python train.py --num_hidden_layers=13 --n_experts=32 --experts_per_token=1 --routed_scale=2.0 --norm="layernorm" --tie_word_embeddings=false --learning_rate=0.00377 --batch_tokens=65536 --dataset="wikipedia_en"
Below are experts of layer 4 (counted from 0) of a mixture-of-experts language model. Rows are named gate (a neuron's input weights, with its number), up (a neuron's input weights, with its number), down (a neuron's output weights, with its number) and show model dimensions 0-127. Each number is 128 + 24 x the weight over its row's rms, rounded and kept within 0 to 255.
Before each expert's rows: "comes after" lists some tokens at least twice as common just before its tokens as in all text; "mostly gets" lists some tokens that are sent to it at least half of the time. This comes from a sample of Wikipedia text that the model never trained on. Tokens count by the router's weight.

# expert 5
comes after: "en", " re", "r", "ur", " Re", " G"
mostly gets: "en", " re", " Award", "r", " award", "ur"
gate0 [118 101 139  90 102 141 120 126  78 145 125 151 173 131 151 128  71  95  75 135  91 154 125 155  85 142 119 129 128  78 137 167 140 124 150 137 143 182 193 137 146 116 172 153 130 146  96 145 137 123 105 134 105 120 136 123 139  88 159 147 100 129 112 136 153  92 113  98 133 102 134 121 126 120 109 128 126 133 131 144  94 101 136 162 131 100 130  86 114  96 145 161 111 111 180 143 181 133  98 106 147 142 118 126 144 155 124 110 152 109 132 157 125 124 123 124 119 157 150 152 133 158 112 107 153 153 137  99]
up0 [107 177 105 162 151 117 127 120 143 114 147 154 116 103  78  84 127 142 148 105 134 106 163  76 149 146 122 141 174 153 105 126  99 145 122 134 113 128  89 131 125  98 113  88 134 111 168  90 178 151 144 156 133 114 134 119  90 100  98 109 149 125 117 130 145 108 112 141 122 113 105 153  89  99 140 138  91 132 144 126 162 135 141 119 120 163 161 128 166 143 135 153 132 214 162 112 153 112 132 147 122 155 139 119 130 111 157 113 117 129 130 120  96 126 111 117 115 122 131 112  91  92 135 136 143 167 117  81]
down0 [122 138 108 111 166 138 134 136 145 107  88  95 111 154 118 158 128 140 112 120  98 130 140 127 101 128 140 132 145 126 165 100  82 157 101 108 150 110 144 161 163 157 128 133 109 104 122  99  80 148 139 143 137 147 123 118 135 151 126  96  95 172 130 157 136 143 139 143 132 105 115  81 153 151 126 162 114  71  87 175  96 162 170 138 187 129  93 118 128 129 122 146 122 131 126 126 110 136 150 131 137 153  59 148  76 144 142 121 100 147 118 143 146 134 126 145 113 159 135 169  75 139  99 126 131 108 123 136]

# expert 13
comes after: "ra", " for", " ", "ed", "ri", " d"
mostly gets: " for", " against", "ra", "After", " tri", " collect"
gate0 [ 92 164 160  82 110 135 123 131 127 128 111 163 119 175 140 142 129 155 135 157 115 109 124 120 152 125 131 145  67 116  83 127 158 155 120 122 150 127 121  69 168 130 130 187  63 116 177 124 105 170 141 173 136 136 147 100 122 112 149  95 120 151 155 138 141 124 124 125 135 135 111  89 142 132 159 119 136 113 111 125 149 137 144 141 131 147 126 123 112  90 111  91 130 106 155 129 123  67 132  71 140 136 115 144 126 127 158 145 171 111 147 115 113  91 149 130 145 150 131  94 151 113 151 162 130 127 113 122]
up0 [156 119 102 134 182 101 150 111 102 188  97 121 134 119 154 145 117 147 123 127  98 112 168 112 120 139 131  97 114 113 151 129  87 156 139 153 110 122 124 141 151 136 152 142  85 126  91 120 156 156 137 129 128 168 124 147 157 131 127 165 157 129  97 133 117 119 163  92 106  98 110 114 148 116 102  88 110 124 174  96 146 122  92  85  94 101 119 138 103 154 121 130 142 194  99 122 137 180 119  92 173  94 143 147 122 131 127 138 135 112 163 139 156 117 112 122 104 124 109  79 127 141 115 141 139 110 122 163]
down0 [155 106  88 148  78 158 122 113 116 175 109 115 125 113 149 154 120 142 115 125 104 153  85 141 170 125 155 128  97  95 111 149 156 165 149 138  87 125 189 138 121 144 128 109 124 136 137 121 150 126 133 157 117 115 124 176 149 133 122 130 118 114 107 136 151 179 123  74 107 184 127 126 177 137 116 122 131 141 139 153 113 140 132 122 114 113 139 131 145  73 139  74 162 144 111 110  80 133 112 104 119 120 155 168 133 128 111 150 128 122 103  99 100 141 140 129 120 168 127 126  95 100  97 124 151 139  78 134]

# expert 29
comes after: "\n", "me", "se", "|", "es", "ce"
mostly gets: " city", " more", " very", " Born", " Total", " City"
gate0 [122 131 125 119 119 133 154 177 138 113 119 157 112 166 127 139 110 142 154 134 115 152 169 155 113 129 123 143 131  81 111 150 118 114 159 144  99 139 155 116 135  72 107 104 127 140 107 123 146 164 115 150 134 145 147 160 127 107 184 129 116 100 126 107  73 110 149 103  64 126 140 127 137 112 108 108 119 125 164  82  94 128 143 139 158 135 120 104 154  93 129 148 111 123 135  77 107 102  87 133 140 125 156 158 152 119 122 145 117 162 125 130 126 111 122 171  84 129 157 113 136 125 154 175 132 119 169  66]
up0 [129 123 117 134 138  74 135 121 134 147  89 131 126 110 174 130 174 150 122 140 104  71 147 131 129 164 133 142 122 127 180 138 124 111 103  79 107 110 153 121 158 135 103 141 147 125 113 120 134 126 154  65  91 116 135 129  89 131 112  91 150 136 127 164 161  92 110 147 109 118 120 147 143 131 151 121 113 159 118 141 108  94 100 117 112 120 113 170 159 108 124  75 149 108 123 154 143 155 164 143 154 135  80 138 169 149 156 121 148 156 167  92 148 135 147 133 123  94 135 167 123 116  84 105 118 154 122 113]
down0 [125 101  97 121 105 152 178 156 128 106 112 126 106 115 155 170 167 143 143 127 110  64 109 151 138 131 110 118 140 126 131 141 137  83 132 143 105 130 126 105 130 102 125 119 131 100 128  97 133  83 146 112 160 138 141 100 118 113 123 134 154 162 112 153 124 121 138 103 125 146 162 108 181 164 143 118 149 167  88 127 173 140 150 136  99 131  73 151 161 147  96  87 178 141 178 136 118 142 113 147 127 104 146 123 123 143 132 183 115 157  98 133 112 116 161 119 133 143  96 129 108 110 107 103 122 119  75 122]

# expert 14
comes after: "t", " P", " p", "p", "c", "P"
mostly gets: "em", "el", " election", " Christ", "[", "ł"
gate0 [139  67 141 118 117 134 124 125 127 158 139 147 120 146  98  80 134 114 141 137 162 129 148 116 128 137 176 109 116 148  87 157 113 105 128 179 143  87 101  85 151 155  99 177 151 130  95 121 110 108 149  94  97 132 124 112 130 105 132 169 189 178  93 148 137 117  94 117 121 135 130 189 119 148  85 138 125 100 146 132 144 125 113 164 112 110  97 152 130 126 126 114 118 118 114 103 135 120 100  98 128 134 140 181 148 140 175 132 145 122 143 149 143 114 149 152 107 148 117 149 137 137 139 108 119  84  99 125]
up0 [149 139 163 125 128 137 122 103 147 125  86 146 141 156 158 151 129 174 146 114 119 111  97 154 101 118 163 108 149  95 164 157 136 183 177 134  96 149 144 117 159 138 103  87 144 138 119 153 182 115 106 106 130 122 115 104 112 101 101 120 151 123 103 126 119 112 147 138 123 106 132 120 120 154 112 101  73 165 161 141 135  99 104 134 129 114  95 111  96 142 102 165 145 102 113  97 105 118  91 121 144 141 175 138 153 124 137 129 145  95 127 113  71 142 147 125 116 178 154  95 139 139 123 179 121 112 139 129]
down0 [144 150  96 138  96  93 159 160 124 135 137 122  71 168 103 130 110 110 120 131  89 138 103 127 132 122 141 137  94 129 117 129 101 121 128 132 152 100 144 152 150 144 103  85 105 177 119 108 133 149 120 131 137  96  95 159 111 146 164 160  86 120  73 156 138 121 110 145  85 123 134 145 165  84  69 133 158 137 132 143 105 134 135 131 146 119 121 168 130 159 139 121 123 153 117 154 125 135 110 164 124 138 173 124 148 116 106 117 119 117 112 155 136 171 160 110 151 188 151 138 141 102 101 130 129  89 140  85]

# expert 7
comes after: " the", " se", " un", " f", " Se", " Un"
mostly gets: " se", " un", " Se", " list", " Un", " Sea"
gate0 [158 158 173 139 136 104 123  96 133 137 136 110 120 183 162 198 118 164 123 134 108  90 137 106 106 104 139 153 131 107 139 144 128 137 123 156 118 131 133 133 154 114 120 183 118 127 131 138 106 117 142 119 136 137 127 117 108  99 123 131  81 161 148  74  82 114  96 103 160 110 113 144 119 104 143 104 122 117 159 182  77 124 133 177 122 132 132 147 138 129 132 127 144 179 162 136  94 108 151 131 102 116 120 115 145 134 132 164 166 130 136 120 158 139 119 127 123 131 118 126 182 116  88 107  84 107  86 132]
up0 [135 176 118 100 133  96 110 123 116 137 119 107 126 134 107 140 142 146 137 170  94 126 148 114  79 129 142  99 156 141 113 155 115 112 138 139 115 111 119 128 122 115 108 167 160 108 115 105  88 136 107 104 108 123 143 164 151 155 152 131  80 180 154 115 143 106 101 116 124 146 152 133 116  92 147 121 111 111 112 195 109 135  92 176 114 106 107 147 144 185 139 135 136 136 126 162  79 138  95 132 131  74  90 145 145 122 130 121 166 100 126 102 146 157 132 159 133 138 146 162 177  94 111 100 131 122 137 146]
down0 [142 152 127 133 114 117 118 162 129 112 140 104 109 136 115  96 119 151 142 120 120 162 118 114  93 110 156 111 121 157 147 146 150 132 186 110 125 147 159 151 148  86 147 119 106 153 123 130 132 112 157 101 141 116 118 108 152 109 156  98 139 151 120 105 105 117 115 108 152 117 113  66 125 103 141 159 158 111 170 166 101 101  88 149 171  97 147 115  60 157 190 106 140 149 142 144 126 116  97 149 148 151 134 147 116 102 120 124 157 117  90 109 119 113 172 138 103 121 137 169 104 106  96 104 170 126 126 112]

# expert 17
comes after: " |", " is", ",", "ir", " 1", " are"
mostly gets: " is", " we", " are", " while", " bi", " father"
gate0 [123 129 153 140 165  80 130 125 124 119 150 134 162 118 149 119 115 110 146 138 109 145 173 142 165 111 151 185 168  94 113 121 105 153 149 154 139 156 104  98 100 113 132 149 136 151  44 147  92 137 131 118 113 164 108 123 135 132 168 127 170 117 136 133 147 125 144  93 141 146 135 118 111 124 133 117 134 128  91 155 122 137 132 138 147 118 159 109 136 146 148 130 129 111 130 100 115 131 140 119 124 116  96 120 101 154 107 120 155  94 122  89 139 137  87 102 131 202 101  83 122 137 145 115 113 152 119  56]
up0 [120 142 114 125 142 132 115 142  91 120 140 113  94 117  84 132 153 150 150 119 158 133 127 109 156 157  88 114 164 122 117  94 159 121 104 131 171 141 159 114  79 141 103 127 142 135  93 151 143 161 120 141 143 172  93 159 106 136 183 141 160 115 140 139 186 107 106 150 151 100 144 109  85 114 137 136  86 169  96 104 121 104 143 116 115 165 145 123 111 142 169 132 135 150 125  97 114 114 119 103 102 104 145 123 107 137 128 125 121 161 135 108 103 136 140 151  74 149 108 102 139 135 143 180 141 129 135  72]
down0 [181  98 124 151 116 121 144 155 156 113 114 104 126 155 109 101 107 113 169 111 158 108 128 136 190 179 152  79  91 165 108 147 163 130 130 137 104 148 112 117 176 105 106 126 128 146 115  97 101  93 136 113 113  85 165 141 146 154 110  98 104 152 118 116 159 131 128 130 111 164 157 154 115  87  73 141 144 174 111 116 130 118 102 138 109 131 110 115 136 102 150 136 117 133 133 109 146 146 153 111  84 140 152 136 110 140 112 108 176 122 105 141 168 100 125 136 145 141 134 112 122  88  99 125 115 130 128 163]

# expert 28
comes after: "ar", "b", ")", "\"", "}", "if"
mostly gets: "ar", "b", "†", ");", "​", "if"
gate0 [145 154 137 154 179 149 139  81 136 135 142  88 119 129 118 147 163  98 157  80  92 123 136 117  93  91 127 131 152 105  94 115 129 121  96 151  62 106 156  99 120 114 133  99 116 182 133 110 114 126 125  90 118 136 104 153 120 103 105 137 163 159 132 168  96 140 169 126 129 127 123 139 161 118 122  99  90 149 124 158 139 175 145 187 121 142 126 115 119 169 123 137 113 137 169 120 170  97 120 131 139 118 130 146  95 117 164 133 128 127 145 101 122 137 139 117 144 148 108  96 109 103 143 126 118 114 127  78]
up0 [147 104 131 114 134 108  96 170 156 149 109 109 124 137 103 130 116 158 116  99 136 124 111  99 146 134 101 123 135 160 142 123 157 125 121 131 135 114 170 162 148 130 106 151 143 187 119 125 134 105 136  80 147 100 126 142  81  92 130  90 132 151 196 152 123 161 131 121 130 138 127  94 108  83 126 106  81 124 105 145 129  78 109 128 106 140 139 140 159 113 165  93 125 111 117 139 146 103 143 134 123 106 133 133 127 146 124 108 158 130 166 120 170 173 115 169 135 105 191 136 125 143 128 158 114 160 143  74]
down0 [186 129 161 146  92 124 125 144 149 116 147  92 114 127 137 168 115 100 136 154 138 139 124 129 138 146  98 119  94 122  88 108 163  89 105 133 128 127  99 137  99 130 170 107 139  97  94 160 102 128 148  80 106 110 185 126 129 144  98 133 149 135 107 105 147 195 101 171 151 116 122 131 148 133 132 120 106 145 105 174 119  99 109 118 150  92 105 140 158 126 105 124 132 158 150 123 124 142 107 112 169 148  95 135 115 147 119 153 144  99  95 124 132 176 114  90 143  81 147 151 113 101 141 138 134 137 115 164]

# expert 21
comes after: " ", "n", "ed", "z", "/", "ch"
mostly gets: " out", " office", " place", " held", " win", " Museum"
gate0 [117 113 142 159 129 108 136 134 101 147 100 146  92 112 121  96 127 155 151 132 142 139 110 150 150 124  73  72 157 162 125 149 125 137 112 111 102 143 161 147 116 119 118 150 141  92 133 139  96 156 153  99 120 157 162 136 155 109 169 185 117 161 126 145 147 135 132 152 121 128 101 184 131 110 139 145 104 126  64 133 159 141  98 138  75 157 100 155 138 166  99 147 126 139 105 136 106 135 143 116  78 104 127 155 136 148 117 102 128  85 141 127 129 179 117 124 117 139 182 124 128 111 124 152 115 107 110 111]
up0 [126 144 139 126 116 137 121 160 111 145 104 117 141 105 148 134 104 130 154 121 193 176 119 163 133 149 142 129 116  93 124 152 127 124 120  94  77 113 117 102 142 142 131 126 111 154 153 149 121  99 116  82  62 115 131 131 114 116  99  88 140  92 144 131 148 147 138 142 137 121 200 147 156 156  87 132 132 145 103  86 137 134  96 115  74 101 134  88 120 143 138 107 163 118 125 107 140 148 106 147 129 146 121  92 136 181 137 138 135 166 148 106 143 125 165 135 134 130  98 144 115 155 131 151  78 144 142  98]
down0 [138 134 105 111 123 180  77  94 130 144 106 181 135 118 118 127 122 128 153 141 121 142 139 154 132 128 118  96 175 143 182 144 110 124  85 169 135 111 100 166  98 148 122 130 123  91 104 119 145 174 130 100 144  80 139 116 106 129 113 101 112 138  87 158 126 159 121 188 163 118 153 149 138 109 143 147 170 124 138 160 148 132 136 139 100  81 105 105 165 113 108 139 126 136 113 124  82 135 101 172 142 113 118 107 148 108 166 127 144 100 129 120 126  88 140 154 130 107 133 113 175 141 114 127 118 109 132 116]

# expert 4
comes after: "er", "w", "ist", "th", "min", "emb"
mostly gets: "ist", "er", " Minister", "а", "w", " politician"
gate0 [138 141 147 115 152 125 139 144 107 123 125  89 147  91 154 110 137 134 131 143 142 113 159 118 173 116 161 127 103  86 122 138 114 162 101  97 140 144  94  96 196  99 142  98 120 142  75 101 128 140 126 145 170 106 156 182 149 145 107 134 119 147 138 140 132 161 120 120 125 131 118 128 134 112  98  86  77 114 138 164 134 124 130 118 161 132 122 104 150 114  84 106  99 110 161 133 153 147 144 130 162 154 154 128  76  99 117 166 101 127 125 120 116 149 128 128 153  87 160 165 119 123  84 106 120 139 106  94]
up0 [168 125 120  92 159 145 135 136 141 128  96 139 108  93 104 149 140 132 108 149 146 144 122  92 124 160 101 133 106 124 120 165 124 136 148  83 134 129  81  94 110 114 143 129 137 141 136  99 137 157  71  98 130 129 126 101 165 135 159 156 103 180 106 133 103 146 152 139 123 118 172 151 112 130  76 138 120 113 156 129 105 124 152 125 174 131  95 152 140 110  83 140  95  75 148 142 130 156 134 164 180 122 126 138 129 122 142 151  82 133 133  75 114 133 147 115 156 121 113 123 116 112 188 119 113 100 123 118]
down0 [157 140 136 115 138 172  92 161 138 194  95 111 149 155 126  96 137 131 128  96 130 153  95 101 123 143 111 130  77 106 161 134  72 165 153  98 126  96  90 147 143 116  92  97 119  72 146 100 141  96 113 105 131 129 122 118 125 134 133 114 122  94 120 117 145 111 120 195 147 163 138 100 134 107 119 146 139 130 110 135 131 139 143 123 134 137 146 170 123 117 120 147 122 147 156 144 130 103  89 149 140 162 128 117 115 148 124 172 156 144 120 158 145  94 140 164  86  99 135 101 122 110 156 121 119 179 115 127]

# expert 0
comes after: "'", "ic", "tic", " —", "ric", "ac"
mostly gets: "°", "'", "tic", " Mc", "ec", "′"
gate0 [119 105 129 166 177  73 150  77 133 121 103 123 111 101  82 151  90 182 172 143 127 153 159 125 155 109 156 104 134 109 126 109 119 132 142 200 134 135 161  86 122 105 119 142 111 113 105 117 177 147 118 144 118 154 146 107 140  86 156 145 113 123 113 126 114 139 146 110 149 114 118 133 113 119 114 126 128 158 169 141  77 100 140 146 156 133 162 157 140 118  88  85 128  96 124 140 137 126 127 144 138 110 137 141 119  81 192 130 105 122 139 107 150 115 114 123 115 133 150 157 118 129 131 131 101 105 113 124]
up0 [120 110 155 165 173 155 141  95 109 130 120  87  93 113 123 157 101 121 139 140 109 114 125 129  63 154 155 109 129 144 152 139  97 109 128 167 170 119 140 128 127 119 139 135  87 130 148  92 171 138 108 129  90 137 120 131 178 105 144 151 125 118  85 112 105  97 134 118 162 158 117 131 132 136 101 102 130 118 144 106 117 144 136 170 173 143 126 141  89 120  97  94 118 159 130 129 168 144 124 121  98 126 165 104 152 128 133  98 151 110  76 110 123 133  94 178 166 139 101 131 144 158  92 159 123 135 149 133]
down0 [154 126 162 101 143 150 114 137  94 121 120 120 130 112  71 139 152 127 146 125 137 123 141 158 129 125  88 132 159 109 118 154 133 101 169 124 166 112 138 134 162  92 134 124  94 142 106 174 166 104 105 110 132 134 124 100 173 109 135 144 143  87 150 163 113 101 112 103 132 176 110 130 150 127 123  94 102 106 152 141 179 100 167 163 115 103  86 154 139 125 172 130 105 164 128 149 129 101 108 117  92 146 111  94 152 143 161 127 156 116 147 129 120 112 166 116 119  79 109 116 160  92 125 134 105 160 134 107]

# expert 20
comes after: "\n", "-", " Ba", "self", " two", "‍"
mostly gets: "-", " Ba", " sp", "—", "/", " Cha"
gate0 [156 150 138 103 150 100  82 128  71 116 117 125  95 109 111 145 116 142  77 112  99 135  90 120 118 145 162 107 122 139 113 148 111 127 103 155 104 124 126 104 174 122 139 131 136 123 144 119 137 124 114  80 129 170 146 168 175 113 134 122 122 153  67 218 130 114 115 117 106 119 109  85 132 178 148 109 153 150 154 149 156 185 158 119 132 130 110 124 102 140 116 127 133 139 151 113 142 152 114 131 118 164 165 106 111 162 111 153 142 137 125 141  86 121 121 145 143 135 137 128 132 134  97 125 113  99 117 132]
up0 [132 115 146 112 140  99  95 114 109 159 122 127  90 132 128 118 127 188 109 123 138 121  91  82 112 141 123 119 126 155 180 144 130 138 121 154  84 141  95 120 139 168 114 133 159 154 136 135 138 106 142  78 144 134 123 155 180 112 145  93  75 150 105 201 102 163 130 126 126 165 147 110 121 156 126 147 145 109 124 168 137 122 131 123  86  94 131 127 115 162 127 149 135 130 164 111 110 134 122 127 152 144 146 106 109 134 102 131 142 105  69 129 111 156 114 125 121 123 104 103 148 174  88 126  98 110 126 162]
down0 [115 123 107 148 126 131  98 135 131 120 140 180 126 143 118 102 166 145 135  99 118 122 127 124  94 112  91 150 127 115 120 112 131 111 143 130 151 119 133  90 121  97 137 131 142 156 148 111 194 146 116 151 142 136 141 127 137 107 136 115 127 161 127  83 144 151 125 154 127 185 103 130 120 111 130 133 120 142 134 113 103 178 114 129 181  91 147 146 117 134 119  95 130 157 134 118 141 105 117 165 128 127 115 163  98 135 140  49 147  76 147 136  65 136  88 127 159 116 138 102  95 131 125 111 127 144 201 108]

# expert 31
comes after: ",", " |", " of", ":", " the", " to"
mostly gets: " K", " James", " Ka", " Je", " B", " Sch"
gate0 [141 141 130 138  99 117 128 146 132 129 115 105 154 144  99 155  94 141 143 116 147 117 104 133 175 132 111 125 137 145 143 108  96 114 121 156 101 116 141 114 160 120 127 162 124 165 115 114 119 107  92  86  93 124  69 163 140 136 169 109  85 156 113 180 127 168 115 139 127 105 122 168 115 102  96 101 125 113 118 130 117 167 116 128 136 116 147 103 181 168 120 166 160 151 155 144 167 107 128 148  91 176 144 171  99 120 127 138 131 117  81 106 120 113 136 140  91 131 111  81 108 154 110 149 122 102 137 108]
up0 [136 109 139 136 126 121 110 163 131 100 104 181 137 129 134 138 141 121 114 146 140 154 115 150 140 115 119 106 124  84 151 148 116 150 164 129 123 110 124 136 161 166 143 101 106 115 117 139 100 124 150 123 137 175 141 133 157 127 112  98 100 151 108 150 145 135 169 142 138 121 117 160 116  85 107 175 155 105  87 175 159 128 110 145 151 127 133  70 208 135 169  85 169 138 101 116 134 142 115 140 103 146 143 170 107 155 147 113 110 121  99 120 122 138 155 102 133 113 137 105 107 123 149  77 107 113  83 134]
down0 [142 111 132 114 127 117 118 115 130 139 111 197 100 125 115 104 140 161 110 121 111 179 112 146 147 147 122 123 127 138 112 143 169 145 147  86 137 143 126 144 161 164 149 143 123 117 145 105 118 133  97 138 126 146 139 110  90 152  69 180 122 174  96 107 132 106 166 117 146  89  87 133  94  88 128 136 117 109 111 137 116 103 126 124 127  97 121  90  95 127 110 152 151 218  81 118 119 138 128 142 134 135 124 143 125 156 152 132 117 171 131 138 135 121 141 120 130 141 149  87 108  77 123 123 144 151 125 158]